From a checkpoint of a small mixture-of-experts model trained on Wikipedia.
Size: 9 layers, width 96, vocabulary 15184, 9.44M parameters.
Training: a variant of Adam for the experts, 234M tokens, 7129 steps.
Below are experts of layer 3 (counted from 0) of a mixture-of-experts language model. Rows are named router (the router's row for the expert), gate (a neuron's input weights, with its number), up (a neuron's input weights, with its number) and show model dimensions 0-95. Each number is 128 + 24 x the weight over its row's rms, rounded and kept within 0 to 255. Numbers have three digits each.
After each expert's rows: a language model's description of what the expert responds to. This comes from a sample of Wikipedia text that the model never trained on.

# expert 47
router:152090134109120163109133122148115163111108109112146153115075206151096112107125114144132133131146129181134114091097111161135120150120085125152103101129132149174151103142120134122138109123110166169144109153188128108135137149111109083109098105142117134107140167124126132168130099143116144127
gate0:110109080127148091113122122081145150115137096126101125147126133134188136119105176157132172122102123106118118133112095102129147171146095101105132107155143131131131164085088159169158125137110174127130117142115103122136132085146114123134126098118151112144177111138076107106108165134140121101
up0:152133119117141079125094102136072098135072121108141104153153111104128125133149134091118140113119099121114127095121113050107122119179136112125118165110097110108090145142129119145132140107094116091113113161105127139100129092133146134118148110135173136121143074130110140101091141117144105092
gate1:118120127087116143135171137125113138135156149145108175097080148131114125154111161122128148142101159128138117138143162153154149173138148104140056127100105140204137124114118162134133119092125161149144105110143127117133130168185092104095110112118122113117107158153127102118139128115156110148
up1:159119129157115129109151107125125094112091101113120111114113157130129129125058151107143135110117154113120099126120192143112111161142163134129087147086110156154137122083129133185125116109145166123091092116104120148093148190120127147110144152107114145154124109180145110130134132118151148134
gate2:152163136120162124063136137073081160095133138114143122103125181130145146138131118128115118121136122086155129126143176194135138133089154113117121127131091167118138135072107117156132090109105139104144135129131153162099108138119160099099097136143137174112124131130121116136115168137129119144
up2:141129139139105119110101106147140176122078095113128123080085154140160125105083090147155105121139131161175068114120174161143122169120102128145144118111105113115087130142129121123100097125118148118136077157127103184172120141131108115167104118129143131138136132131151126115099103123133136125
It responds to: Name-ending word pieces

# expert 17
router:102114118122104155151100124169179153124117124095146122121112180131137102133114132124137153102127132177106123083148138093090111121134112116144098154084144113185196154144113134093114114080116139142140152175178114143161120125142094160130124124124134147123161138115092112135121140118124116138
gate2:113157136135152118099141150099127147131170149113145140086118189174140145176146078123109095128153158084119119120139126135090136111146144137090122120134175151127166136131149113129120126088106146079140135160130099140085130139130155125126114133155108150104128114119087150170147145136165131171
up2:142159108125121109131066118145142164143093093133121085124102155115118132113113098139135108128128117186134102122123161126102086138163092138103110145143136128102145120115105112119108156138171137116160107177105129157111136128154107125128135125173110152156170066110089126123104101164157126148
gate3:110126116077113137129125127129113149120138132127124147118163147132108105205118071147129134127101116098148108124120116140126145160155111097139106135106140130145099168072095103133188137101156151169131126139120083132120142128088131144115150077116130124150112147151084127141135111176101143152
up3:160155154149134132130171131106146144136106114111130115110172104113136078124086117126105133156100111126091131097132142140091106115138099138169148125118116144150076100131172129118090166129125121129116175163137172153140129132102123168164107093141127159131133152170165129110144152121135073135
gate4:129120153078154160160148134103083131143133185135143129150123131089145156107112153119142110127076148160134071114135144124100120127103100103122082135136148134127151078136105125088102127099149135122151095130122115112129117112142144090128116123150134096099155120133112139068131122184101147101
up4:112133105157122148139180124135155129116100102098137159143145099121150127137144117125073127128194145115124147121122110152146077131125095090136168096089120155109102124130154134085127167108104156147113130148145141127108118103129079134098117112098174125143160128150159106137105099114156157091
It responds to: Word-final pieces, numbers

# expert 57
router:097123128108085142170127125127112125131079172087142141148096143125161126137136112118125159128114125131076086100143114146105134104116123090129143137102103168207171143120164142114098147096143117164103100156162130112156144164130150114111111121136107154137141122128110133144147149133165130087
gate0:099116113128115131134169098085158119142126136118098166127108065120163179145137164135131157140119156099121085172118110141108130135145144136147117122155110123133125176112125154157148171169133140157121110139070124109123131096120153139108110095114139107128158111151138140072106142151140152093
up0:141144112121134110155097134135060107145070162098143090147121114099143131153109138070109149140134128123082100089143123101112126098153122111093114145149134145162153149100158125146092151129092135141133125157092123142107148130100142138124099112126139150149134097124155172132134143150139161071
gate1:107120121093115117104170100117141140131163116124080139103111133141142138184121143124123133136112149096114098100153141141147126177175145107133062103119109140173119127092120144136138114108103132148111132151129104099109142153136118092107091080090174132118142129182130087127092137122139145144
up1:143132112130156134099143082135115104110121128086133132114116176117160109157121126123147059118120148109125101108127183133126119157133164169096083101105102141146110102099142128187139115133146148119134124140094146132113135170101130122124136134120110172152110113188133079129120142113130164155
gate2:155118120143174172054124166104079116132139136133147130067089176139121158150146095109137110129129143098161126138136121128131138153133145127098112113156144164132136102060120116168123111101124127145148168135135138146096136136165121098113106148166119155102147130112122137163119122137114129125
up2:144149128129131105132078092116154132144080129121155076104093134138151136130118118149133145141154121110150120111107156118101149157136088110124144152156087182113083138097155108105127128146142118132148126195107122145155138125130081160104148088125159110172106119158144109128155132173131147132
It responds to: Capitalized name starts

# expert 58
router:140123091098100156101151146141106115139109165155129168099098151154102132170102077129129122146171131184147132117128160116109123169138113144113090111103104147146131124098139142126113091099127154159137120121199142119137126153174128073102107119151117119137133125135146167154129110121132097130
gate0:108069102142137112126143121082137139126139106150152141128116112151111140129125137150164094176138130091136112116104108114103159158167105074110130105164109120116116187107091106142118117124072151131142127143125102117125153085142145093132132082121137087125112116146137105127107156115131182103
up0:153108112119136123130075107151110093107103130063121125179166148097096150125139148054112134104129128126102127103131112070116112115143113095118131132118110144112097101092124126159128143122098137118109078136111132135134136107120121110139123105150164144150101133135154114139097154118140148061
gate1:121096138118129115121183117127126147152139124147096134076098127122119130165116163115132138164125135108119125134141209153130151141160115097137058067126115134149109149097112122119133120113113129154112123124127111124110133159136128101128118093080176114127123169157152097107117140098138118172
up1:159107114140143112092125082179136114108094114098139101098095155093113129142092130133155109117098135085073122119121165149144120161161165116156097123096122174151096117107134146165145104127118168127086109101113127111104121148105135105116154140135111151142096121176142113128123158105137121112
gate2:135125138155122142070166146083089133162123122132121131103094132152136137164128111116123129106170127088167103169132157139126159155130136146090126124119146164131109120100133149145122075104099099094136152099150112132124146153126175116125065160166132121129082135131143118145120142106144097154
up2:153154098132101103134116103127115162111070110110122120110085194137140133105117094146119138112091129166161088115120165140107114168141121159137141141108102129119090136182103097134124117095152139121154131122105103147128118135149111109127125098126137135143117068122140090143121077175123133151
It responds to: Syllables in foreign names

# expert 22
router:086117111099114175134091130156174130107087160122164123076103182145132123142104125127123139114137142136130119113163132143093127121118121143099121142134110162167166138124121159123133100109143159184147104123150139083154100143162122118120115113149072139115158139146159129175152133131153144148
gate7:124121101139106134134106123152100155169138178200128101143144130144122150101077103089142161136136121100146113127106122175143167133128107097099106128144132157120096138120072085139105105134107133120094128127107113116111144107097108107108102093149171125082107131122162126110105152138124124148
up7:129120159129136121123127130136078192149130124191114115124119125130152131124128113105170124129125098128172138094136170101141141093114105091114125156130088172170105140141133096086123109158112141132123113130123112100135162127134111120116088094099158149130100124114133169089169146131155106173
gate8:113129138118164131124134127103117157126140128119092120090184108134145138185169111129129102104131146104114111130148108175119109122148098138103130130135083091115116163129122112135114154147072111100149151120124148081124166119161105133129119128145115104119124103156100130118060113117102190097
up8:123101144144167105135100097128088173141125142135093112160136112133157103089114103104106154134116120134107140090127064130123110085146105097130118141134129089124133107137163069103089126139078154098155112115148149133134161089124168090118132081131148134137121122108094151125128098135122135127
gate9:115127099129081121144158101127134147126128147125113141110124191124112125161132157153087158138118131140149089092121120146093135168122143140099092139110128128114103110112122138124109114139098153113176158148139168092132125142163177110158143140139161125153114160126175190125136154090101108097
up9:152122100126117146130128141131153108137165142146150108089145139165134093112109143139095129167166137152141154135116108119189062151113096141090138130153142138129103122099161136095087077148167118128092096119127114120137148125130080161137094156131130108152139099133123143149136132130153135185
It responds to: Nouns ending phrases

# expert 39
router:132092130101130154090142131129134123149099129143143153103158163150142143118103127132153157139123120159054136153145148141118106136158117148118091141132132129166159120145137135097125143141111094169104135097166124095163109143157123143106126153156096155127187141157090111151122155129184092101
gate15:146140098132118085143179144165141154137122144157095139114139094158121136136168129142141139116144141148172116138128136146094186143190103133157116153096138169133100176148138106161138107137110116117122103130115134144130133151154148081125120094149141117101123171115151153119072118107161144141
up15:151102060146103101141125161138131135134092126134128152160125161169100195154171120114108149098119127172173140174147124104107090133139137113136157158111158151114127129124107122164089132106173149105129121126139105144141098143098151152131124152152129084123095124121145113125109106116121148113
gate16:143152097123135166178129167135106124133157172151072167122081095124129150139145153145139153132125133155148149099123099136130132123118115143136121113115103124156098087096124112145107128137128161164140147107128171104109116129158104110081082118152093106085115137156151122082112100156157131141
up16:181140146141129155113095121124103102136132108120128127142127086100116116118140156084148133113104112112118103182097174120161142108114140188114164130133172128122165132109131126150099123152120110115140145158113120130123158123136088124132131181116120118081122107141143149077101108188143117090
gate17:096119085139134139127152129119146121093133098140118152149119077139143142137129106143142142169082149093151108147135114127093121146124101099135083027141129141149112150126113153152120150143102136130105119133141103133142155099123105105134124102113141131154066113128126086130182107115110126146
up17:155156065110100135144135123135118102101167097197109165094152129138137117127096099165156145117119141170145095130113150136153136093119115109106112135122121110136151158114107139132110134151133100156107120158113118134134150127106111131139124093103134066132120082126119167104166112129073111149
It responds to: Pieces after M or N

# expert 23
router:121115123100144160124119081135135136104081152088108146139151165125156110125093094136125112130096128139118111112157110134116113099139131127108111134106125110165177137154135158121109144073121152155120093149176149078164103153149138121116127130107071149115151167133174130146143114091121120086
gate0:112130135133098103141155104122140106122144127127140140122102124139163152133165190160133143134161123074124124163100105109111181139150109105129135106162138158145118165096129176156119116101098203157142109127133116118089122107149138113111134096115135112133137143120123111120115123121184188123
up0:145130134123148110153099146159091102092112130121062086154153134115136144201102184120110116109142108114120097136142133072094123121142124105127118146111135166121102127127137133118144160136057160157140128134132099143123134110128115125096152120154143178161107138118116129144084123129133142125
gate1:128087133114119121130170094098133143112178112119126129080118138119134120179116124139150137149151132105120096119155135129112142172119117117128073110142116169186094156105100135139150125128107147150130164150135117079105135148119100078141112073128168105089133112115140106142084126114111133144
up1:145126124138152163076114122156093090093109132094120135120128162092144139139072138114164116106118128108125121123087163116108139159127189140097078105128099140153096122109165107178102093144115127136137113152112116112089151158118145113119148110139077141143124126158158107129141134125158143136
gate2:138127121144161117089129160095089118128121145114117158127133144126101139174141105133144085138171161095158160119146124118132135133127149123114113073144155130114135127064130132136110098098097184103144147138137149087115146112165119112136085131177107136097103131123157140148130116109171105170
up2:130140113136105112110092085155132163129079127123130081142103109152130150114096129139122110105099125150178109130144141162121138146171085122126150177118106143124110101124123117120135147150186130139168112165119102164132116127136072140141157145105129121121133101141121098073107098167141163112
It responds to: Word-start and suffix pieces

# expert 51
router:101125138089091167126126139168089153078095103124128132121125154175137083141148119121101163141155138151136090126166130099092130134146118108088098104089140125138127113120122166105125119084147163165137155129183121136147083125144112132144148089154095119140117138107114114156128147108138109107
gate0:146117122152104133093174138064147119145129117136131124130116089123183141140130158172142163145113126111124108150114147114109163127105094130099112112115131178098109188074101156153146128106147137130138165092132113104118123076153107147144146101125094143144132116128143116140108146083130132155
up0:158156125121136104147101119136097111126102135085159119143179131122158152158105174119109141127118107102090119084141132095075117153156095130108136116131126158125112165105120103130125125139109153107170130206108123122134118111141150122141151114161177154153093135127162124115108143087128139104
gate1:124122134099114162120154139107171143121164123148104120089110121136134132178117117138142130124148144115105114114151164123140117173151144135116063091127119168183121130100109153134160116113072137140147154167134098127113140133127098126151106086092161121112138136193141107128120138121155153167
up1:126124146144130129082119076134136098141109112091084101128109158106177113130096126125146080118106138094114098097109156139084118165163158153085101117113106169127135105146163132184129103143116132111152117137111163144101106143111150102127127141125106145141153135168153090101112138129153111141
gate2:126144138142164142110136142067122110117151121113153159095131114145154192178128110143170056142139113099151098128151126142117183119124134161116081116143158135124161122109156137139115112104111141080143180128144123126109145143125115096125096142149130160111135087125117139132136129107142099121
up2:161186121142085112137099125129141138128104127124168092123121133124135113104157088125145140098107119144131117126097158149096102172140117131155119156096116145100099120150085144136149109123165159153133110134088122184137132115130116135131103111090143157134178067134162151096136091112112140145
It responds to: Past-tense verb endings

# expert 21
router:116135140095109162140125105112149143106117158102104128122148147167128080140136101124154151132128117123135148096141123113099129128154099125152135126091130105220157132161123140100111115100115129156109120128160116122178099139154186142112152134135073161127113161162119141159133147088107119115
gate2:102100110138172129063142176122108091124150167159131117076128163156131150137131112124138128138127112134111114123155133128147136101112133098106144107126142156120166149081102136110145090103104107103165119127135147158118093125123128111085074143153124170094149132143143143183124135150158115123
up2:132171107124135096161074121128124163109058087151154129122144142140134140129098121136139114083178153152147134101115129120118124134130069154115149138129109142094115118145135162098123107128098157111145113194118090135138133126143085096141141137127120132160137121155126084101100092133104136119
gate3:113164128102139137093134132131113135137111140143103153154160115141140128162108099146147176083124098120137136114100182148124140149175127097132107128113103108181094159117080099112141118134121127131124135151122131144136136144081144127113148076135111138088106177171104105104113094130079128160
up3:145154107149134122108160101143124142102116095115116097106169139135149132121143146166141107118098119097141182109141112138095115126160110138139093112116135163123092149141117118110159151126099138117148137169125145138108114126133130135173122091135157178144090130190116157120143140088107060169
gate4:133128112086129175110160094125084133112150150132092137122135102117143135104132124109125120166097119156116107109127123140133122131122079120154101137139109106193135069124094115080100117123114146147117129139136080113132150122146168124047106119154112128113136142153123121075104117114119152113
up4:157095111130124178123172128136137129138087085099158171140119163096122145115109091118126088129137105107145113130132185148125095144130187144120128137124141160085143136167171157107132134126135142118159119183138145157127091092116110136156113100164156117116150135106119114108166119125134144132
It responds to: Sentence and item starts

# expert 40
router:145097109095128139149156099111113136149113148126147097135128119121136102159127163125172135142137112167138144108136116104095111146156115079102115124112137166166146154118093124130121091117117155133093136159174133101174086164168172122139109103102124136110104146155122150166142157133178098103
gate7:126110120141097124116119112121090155154152136173104111125111125135098153114106135116148166143141114143117136174102120168132165132146103095115136158123146169109076143112087073130133110125111135120141153149118113119089124097112122077127106087163155147085087108104153107097102166109133105126
up7:114111128132104126108146065120097152164098116143114131088108126144162115137148154098138181132119081133177166115135152106104142148098074150105124177142138151117125123128136113103122127112098146116117133139112153148119141145127118146112090136121157179128096097141115160101132157147189116136
gate8:147141160174137186121137112137163117161097108095120103111128106112135139138153134149082111118151133105125117156159092151149125144134127113117121132133071094097118122126155167142121178130103109114123132078146107068145169094143137118125085110150117140125125136166112144131106100118117166096
up8:154135095159142084119114095141146157185144195119118134153117161146145090079096121103136136129148126157137109108116114145138162124106087125097135156141096072112078113138158109132119132114142134124138114071123120095118127098136125132140111129134127128131104091083082110130128124145136152150
gate9:097115142105047115142112111132127147123163173125126112124107136126123149126159155153126152129135119104148092114127086136089148144120172152089121122154135182135141144121123126139139194126124165116139135140150168118123121105109158095168123126104148086124097159157163134086130129121094118131
up9:123081101134101145103119134133143104159105150133138091118124117175155113107157128102120157170139126123129168144168116124152117175095138189144116155130136132146119103083130121130118110170159109114030124123129131109123152126100131153113124100128100098128125121115123123108112153162108143153
It responds to: Word-initial starts

# expert 56
router:077086155062117135110154132136135128145143143142160148113121146146107125139131121117164123160116109145103136115165151112129121139146143100120111100137144166160197154132110156119138116087110142146124119143147118134172112170183147125112096140138105146107145151136093108137156159080153099150
gate0:110106094113158126141129115087120089132170139141120132135093114155169172100176179137134127141117118097124130175112133144110140165127137123099120102158142126117116205116113155177129129131132150161130138133127120106167121081146158098169122071134122114132149117124141130110116152136161127141
up0:169095103099174115143090120169106109125068127087134118120136120143108140146155154112082107119112118108107148132131127106139106134153131108134120153148111148129105148131096087160122124139121178105119115182102117132127144109113137126153151102095138155141155078089145132115088111167132097088
gate1:123094114114119127105164110116137152129160128131091134098097129150138135186119145128151134151120149101114102119157148145121162183160150112139056096114114133189087157121110134167156112124100117145122139117133108125104117164126114106118114089112158122089121136147143077120110139132152132171
up1:154128139149138141099134110137099109120131123094071115114111140126160137146085136117186084126120110069121105144132155139101143162145156149137100110092102129153096115166134138176123108144116118145094098128111154156114073156106140104131138126150096146136109126140140078127160134126178131117
gate2:100110102149146158088138157177104133129103135135158113098090158141106151164143111124134101137166162093162150165145138139132154161138155136124118104107122147122111142079113137148126099100125105114142177117139130148090153155120146122077078148131154143086082133149138154153129141139148130144
up2:167146087138109074134053124149110140136068127116109114120114147141142137127083093143138112113137142133106102109118160120108100163147080109129099157120117113121112101167120104123126136130143154111124107147110100134138116123121083099126165114150136129138214102108141100127128108130142121137
It responds to: Closing brackets, relative clauses

# expert 26
router:118119146117089143174152096147144153101119134130130159142134139167158092152100101121149163115117111114119107091157106154107126132157088123120148119110107140177156127135086115098130105080105130141133107150162149086168113158161165158105148083109093143120164125150138152122111113148100109120
gate0:097118133141103121160134104071137126129109109127108151139116136106143143140108153124142162148129140113126088167118162120082176127153102087081137126139100187113140210120113128124132161125094143141121129140121128118133160107118151142109128046139119114136129102140148129090137140125143131133
up0:150131123159119124149102143122105144168081141092155106156145105092111124176126159109105131123128144146122115130138134081110156119158136147098141148100098156100132153145119100150084191137090142113136163168089144117121182128096160135130127118137166141120135101135146154153092138130097101138
gate1:129103111141115135119162127138121136106187122156119132114137128125163162172120111159112102141126121104128134103140133144163136161159124118129067075104109108180115148103118134154193108126094121136162141109153089159099125148111116115111118097086162139102124139100145103136098123120149145169
up1:151139113149142108082141120119103113110108111118080118122125121098150132140069118095164078087116140103135120138112178115134116144149173125125083107064130137138139136124140114172125095143165150143127113122110150156128114165067106139094133112136121138101142120149148098151154134133145152162
gate2:137206110134152134117139151065089108089128118152109120121119155134120141184134107107159128142153155092111118125127148132140154128096141127072124124151168151127140140117160105140114105108075157094143150104118149093102119132149160108111116140162127154102152099099135135145135162109130122141
up2:124169074150090102142084124137112158116066123110129120099098171142137132093115079134135095144098132145134118150137154116121127141158132150138132164116127152114106108167126092143104170139154165154165103140123143168151115122106061131118126128150119126152119104140144123130114090126132160154
It responds to: Line-initial capitals, adjectives

# expert 48
router:136108143086143144133111122130106121123122123114125145101089169114110124108106106151132090131094084153083127089140145177141114107115116062140109111087149120134181122142134115104094153112102127118155114153197122117136117154116091107109093100146108124104167164106103104127134115133130123119
gate0:126117097150117126098122128126125130113116138117072141138112106144141129120143148158152136148137148138140097158117133108135138090155091125128093125153094152145131215140120165166146145155085161130152121140123115102122139106133140087133085057118097103140133139131106136077117148099153154148
up0:156119109141144122086083147147102113120109103110143107158157119141140129160139130103130148084145111117085090089110131085084113121140110130119118183126131148122124126153131114178126118115094138131167123168096131125103159106119153109136142123154112166130114089128121175106077163112138128079
gate1:122100137119116132101163128109122133138144166169141143104070115110120131156098132133129113144129114124091074140151164144140140183156135091147079090117119135172093132098135127144143120098122098142158123182140098124105108154122105090110109104108161120123135140158146087137126093113169130138
up1:134118087120155116088150105137094088080089112106141132136139146114162135163113113118157093130108153090089090120117178117120126139139138133113085116096120162137127102108162116149123124134145140143109115103095148178116152169091136115116152127147100187136114136180148127165121121116144129143
gate2:143114128148159116101121123112082135141118128169177129125084185129154121140129120129121089158134121126127099140143154151139148134107130131086111120118194136126171144110082109118121098151116138099130146136136153105098117120116137091101114157189136145065116118120128140144127178148130096157
up2:132152125137111120113116168099197131108101145111108110116083140148122112112113131130139130130146135134156116099137167100097115141141100138133166112115108192111096125117163136145153106114170127139133081145119095186135133143168119095131127119105131129181174135146155125158115096101138157143
It responds to: Syllables inside names

# expert 15
router:112106135101115136142129115153155132110072166092158132118155164135136083116121110132142116152129130159090108102151134131080104118142133117104112150080132143177194113174136143123114124109149109154116112158164122100164080138170140154136143153139089154129137145124125115167135139118153123113
gate0:110117131143109113173111108115128105111094119146120180131111121083159170127152146154118157147147121060116097153098104124130155143144109077119131127130148147107094178075092147137138145123114150141162105146126106095147114082122131106103145104124132115134176116143111130125129162157158148134
up0:168119117128159112131113126131087076122068137096101124134150107081128135151123138106071127101151105105104130101127131066108128131154099122134129142110120123099063122129113153129145121110121149112156125193094128172125137110091124125133134109150167132162139133127121141129114154133098137091
gate1:096127121090128119106168083144151134121183136133074147096100133128131129194124160138141150139138147097105106109154143126134159157160154120131068090127100147172128149088115160141147105118093131139130140152134121125090115148128109116119125089114180136107129146151125103131103131131165127132
up1:154107120134146103097138103152130089126084141087088125107122158110133152134099128113158091101131130081102108126089176130118130153131147137126096131082112158167088120091146115177136103099119154121137088127104146143091122177078123137125153148126110148142108138171122118120129122143152158129
gate2:142153113139195115082127163120072122135102165093148141090093140119144140131127128131114102150148141095143133149150129125131132120102123131103086107165160158130157139103109131163127103120141170129146139148128099159110128153124149102084100155181147151109133143111124146147100125131127112193
up2:141201135143095117111124103142111159131062119108120104089095145144118129115100127131147127127093157126165132117106138127094113144145154129146118135148111165159085126114127133141184123138174176185133096154123107139136097128117107098103154133116135120108141072144134123114114121150110133149
It responds to: Name initials, table punctuation

# expert 55
router:123099129098134189139131140146104132110119129140145166103070178133125125147137124140117112123143130155128122139131132127126114153081143124118091082106109126145160139138159149123133120095105134155162136108176135110146131147167105064101063116155088146104131155107123127159158121133167144136
gate0:067110115115113131133119115097163104124171115152089128137074130105153127094143183144113143159119134104178095143129156093103138121109132110106141147137083098100144146112135150131124135136110160124146126111114150115158117093155151121128110059143132125153106097118130138138137139141181110167
up0:152144108103139098178089104117069081173106137107136123163177127107124150163135149090120154114121101126098125122113128085114120119167123111112109167118075122135138129131119105145101143123089130130127089158107134127101142098135148138110149126133143169130116083124117121094123144117142128070
gate1:164104138106106165099178141135108145142159146146111158085069124139128136184120124135122115141132135105120118139133136150125141170141165127111048099140139158167134131111121164138153128120117128144154140144136097138098159139151094086141095089103141109125099153127136093113115128138168116134
up1:139114121132158131096119112174096095132104139092126124111103158120153114153085128105149107142110144097105127127121158152116122140130171129090079118071137167161163148112132100149156083122119140125126116143102142141080137154117133159105158145114082165150120157147151090114133113136175125113
gate2:154151095159169088128132145075123111131137092172146131074123164105148126135136112140153103117128135143134117119152169127130160152121147111101146092141106144149107180112132130115110110108098140151155150113138108153104156139116158119103076166156126160072091157107156112144119120124137111144
up2:139137075119106089146114125144161141135080116145120112113096171164145144158124122141108115102122147135162107152125158141115160129119091149099129174099134145123116128078113161152135133099166138168163114167105124153170133126153083107113116139136133107092146100111119089143097110165128141155
It responds to: Surnames and proper-name endings

# expert 0
router:108132138092109130154119102154143155099093132088148134121126158138149099130134119143143139118120101132115143095165133118091111133147123099137127128097107100180179144189148127092120115101131115125104120174166135123188088149149151141107131119110098171118142134134094138162172127088134128155
gate0:141126109118088107126155128128136126137173122124118171114119092134149156096164168149103159116143147124116091164104135107099173131119092124096109121145132106130107140083101127145170164142115180149154139129113140131125136095173137115140126070126103112127151113101138132086107179119166144108
up0:160141083127145105164108141121090104119083134086128098149142094109128123166164125100111118131122126099128112103146137076126104124143098080147121149130089155122132158125087154126119143116097147120130128200109140159100170128095144103125121089107169146120129106122139126137100144106131149091
gate1:132128140139121131113173118145119140124175140142131136114099113129132148190129108158126140139123134109101110119143117132110124175168135109128079098140138144170129126086113120140150132112091111166135170145147095110108115155108114080125114108102198102066153135161153096099128118112146142146
up1:145143128141112122124122095138126084132105114113127147120110108103179133162092129130174075094130113085139084136124187111119116134123121137088122122097138146152121112127122127169117108123114127152114117175103120151099127181101148094127139149156111140134132133197135140113109132121166161175
gate2:149148104157143130120124129101114126141142134137094154089090147141114169114133114136101090138155153077172123156168156145112100132118129131110106129120160105109160164074155096152122128114122119107121130112136116144115112137120102096080064120154119170120149135117107145138110099119172098172
up2:159150107123098087135096100105131133107078139149072128120116121145137134101120105103116088091112122180113091124127127143122110169137124148170142130113120143096112107140143137166152149108117182127126075198116111154120136112110096143107138143149110137122163120140143103124152106163104143135
It responds to: Table cells, list dashes

# expert 10
router:091095126127122136121130151151178136119099180128139130109125182136137092126098099122138137133117127158095127115157113106085122124133105109130095150109144140190164098166147137110125100093125116125133122166163103129169109157175151121144129169125076118151139142134089135159155131127160112124
gate0:083090158150103119136128116121137103124136113185103139074115157131168142128132107149112147134136133066122106141098093109096132135164154120116103109129113120116118163080098157163151131110080169149150137138123146111093108107120151108164128106123107130154120118154119130118100164102135174133
up0:134148114136133090131079124133108067148092154086145113110130126148150102123128143115098165114131130114107089104132119068112081122147135113150148165113141114103124128142114122151111148103101152132138136182097141141092141132089138139144172085130160139174121100129137145141092136154107110089
gate1:127110139115104136106191135140120137124141124127097149118116118135141146175118135139132123139125125084112123129137178134141135190159142120141074129139118151203099134110114165148158104122085116142130169130132109128070149157126105103119104114116162116102124146157134083133115159129134133178
up1:120111121125158145102134107153138085142102122107143124079131170136181130153079100121141092121113125083081104102101173119114107163136123158131103097118133140153101103113127119132162110112126121120096109133115146144074139141112126137114160149116093167115107130148111080137108167138169153137
gate2:121132113128158157090154142110124123114146165150140157081127145141144145138191107128163092144135126145119126167163170138125106133134102116127087122138156152126102112108105124151133094118110140063169141134129126144111176145131173105103119163139113170093129159092145166147118143121139119159
up2:154158114128113083124087129177147141124103077171136110065097158112124131102115111167127135128135117153118103120123172113156090168141111130165097146110119104138085111149132120096095143091147147119132122157098103149166146150125085136138132111142124129144169132112150146114113117124156163134
It responds to: Symbols and foreign scripts

# expert 60
router:107116145072127140151128085147137152130095152101175092124102144104118083111136100130156135174138091128104146130134134108131116130134097118106107101109144147131138139102128152084137127125130127152140127152200106140143109168157130099135130120148118131123173124122111143157169133126167076074
gate0:116154121152108135133139078084161119145127128131110123146097143140138158123126133164129155154122131087125112184092134074139162112148126109122162107159130101146104191071109153155144138121108158165135136144112120106147129094148110109106143070135109141152111126143133144114087110129144157155
up0:179146139129142117163089140133105097176105144084159110137150124090107135121126149113180136131105143113107128115125129091074131131147110111119137156134116146099123147128110147143105164102075143122146137174095131109104129128130123075151110089109137162174113087112134107109123150119125130082
gate1:130116121126116124108175131101126140139110163147095144095092134116140149172103126139144104129156104102123101106156174130121170182121129104140063113122104151163137153070091121114186137110124117140163137144137118116114142143136118109102113097130199128102127144143140095129137120133131104129
up1:164099110147130144089132127150138101102112097090113126107102151130134122148107132116177089110116124097102120117116180156092107138150170125119104124103088165134105120162138137195133107106097180138112094128112130145106123156114127155116141155131104153144113134184168121117108129136133156155
gate2:114127091141144129094153115080089121118146131127125128108120136107158164167123135105130135131154131103092104155138136136091132112148128103095130099163127108129158121077139154150145098140087159093143109107148113110114151130132149089127086204131143142096149140158183115146107098134149109148
up2:140157105128110081113082104102153155097065138126128092125151122128133117094122082129146116110121146154163100124125145118088152135157101115150142161156141127128061129121111129096137094134127188106150065136108135153142113136088114119124106108126135143143127114134138075112141106127139140137
It responds to: Syllables after initial capitals

# expert 45
router:110102129102110131147129127161152148094078159096164126120148170144142088115130089129132135149123116150084109118147140131078103125135124114105125133085128135173182118182137145111101130111129097132107117152165129097170078149172150150140129153128084144134137148120124115169146133118148122115
gate0:082139147137121116144131095078138122125127116170105178165090121109153160121134152137157154160153162106127125148098110121115153117170115110126085120159123159127112162096101164151147126102137186135147131139111135129136105087176151110107119062126127109134134118161144116140157137141132147128
up0:146129126115151111123107117138078062122061136105126078164139128097125141127138141120103143110146130114111118121144121052133126115145154098144112128126090131105097137107101147127148140099112112095123146150089144166130130087127135117143136112147206142149121130118132139150092142149113110098
gate1:124092098099119134110177084142112133116139136137109137079077141114123142182117134134134127153115130108111101134156160118141137172164139118153066099129101156184113139093104115132155117131104132154126116161136109113116125132130117093107107090128173133091124144161145093115085125126145127155
up1:159127095137129098105132117154110079119105136103139130088114158120136149130071111108147069114127129105086112125088175103098116148120148129140098109084091137140097106128124121151121093119104127120127106142095119149088122154112147146129146165115103153136098128181158099119123122130151180123
gate2:110152120166165121090136155083105105124137170140091106079121129162150157141148114168145101129125108080139165143156122106149164118112155128081098119122168128126109130088115120112106090095127131074121136119136089148108148130126178120106104159122136132089118136131121132141114149102116121163
up2:144170109139071109108108113103136164113082113127138101102094136147132105144103077137100101106151164161117131119133139118101144184153136118154122154123146147124091129114081148128175121117158158132159095135101096138190112128121108100112140108147131096126110102131148117127125122145103159156
It responds to: Table digits, non-Latin script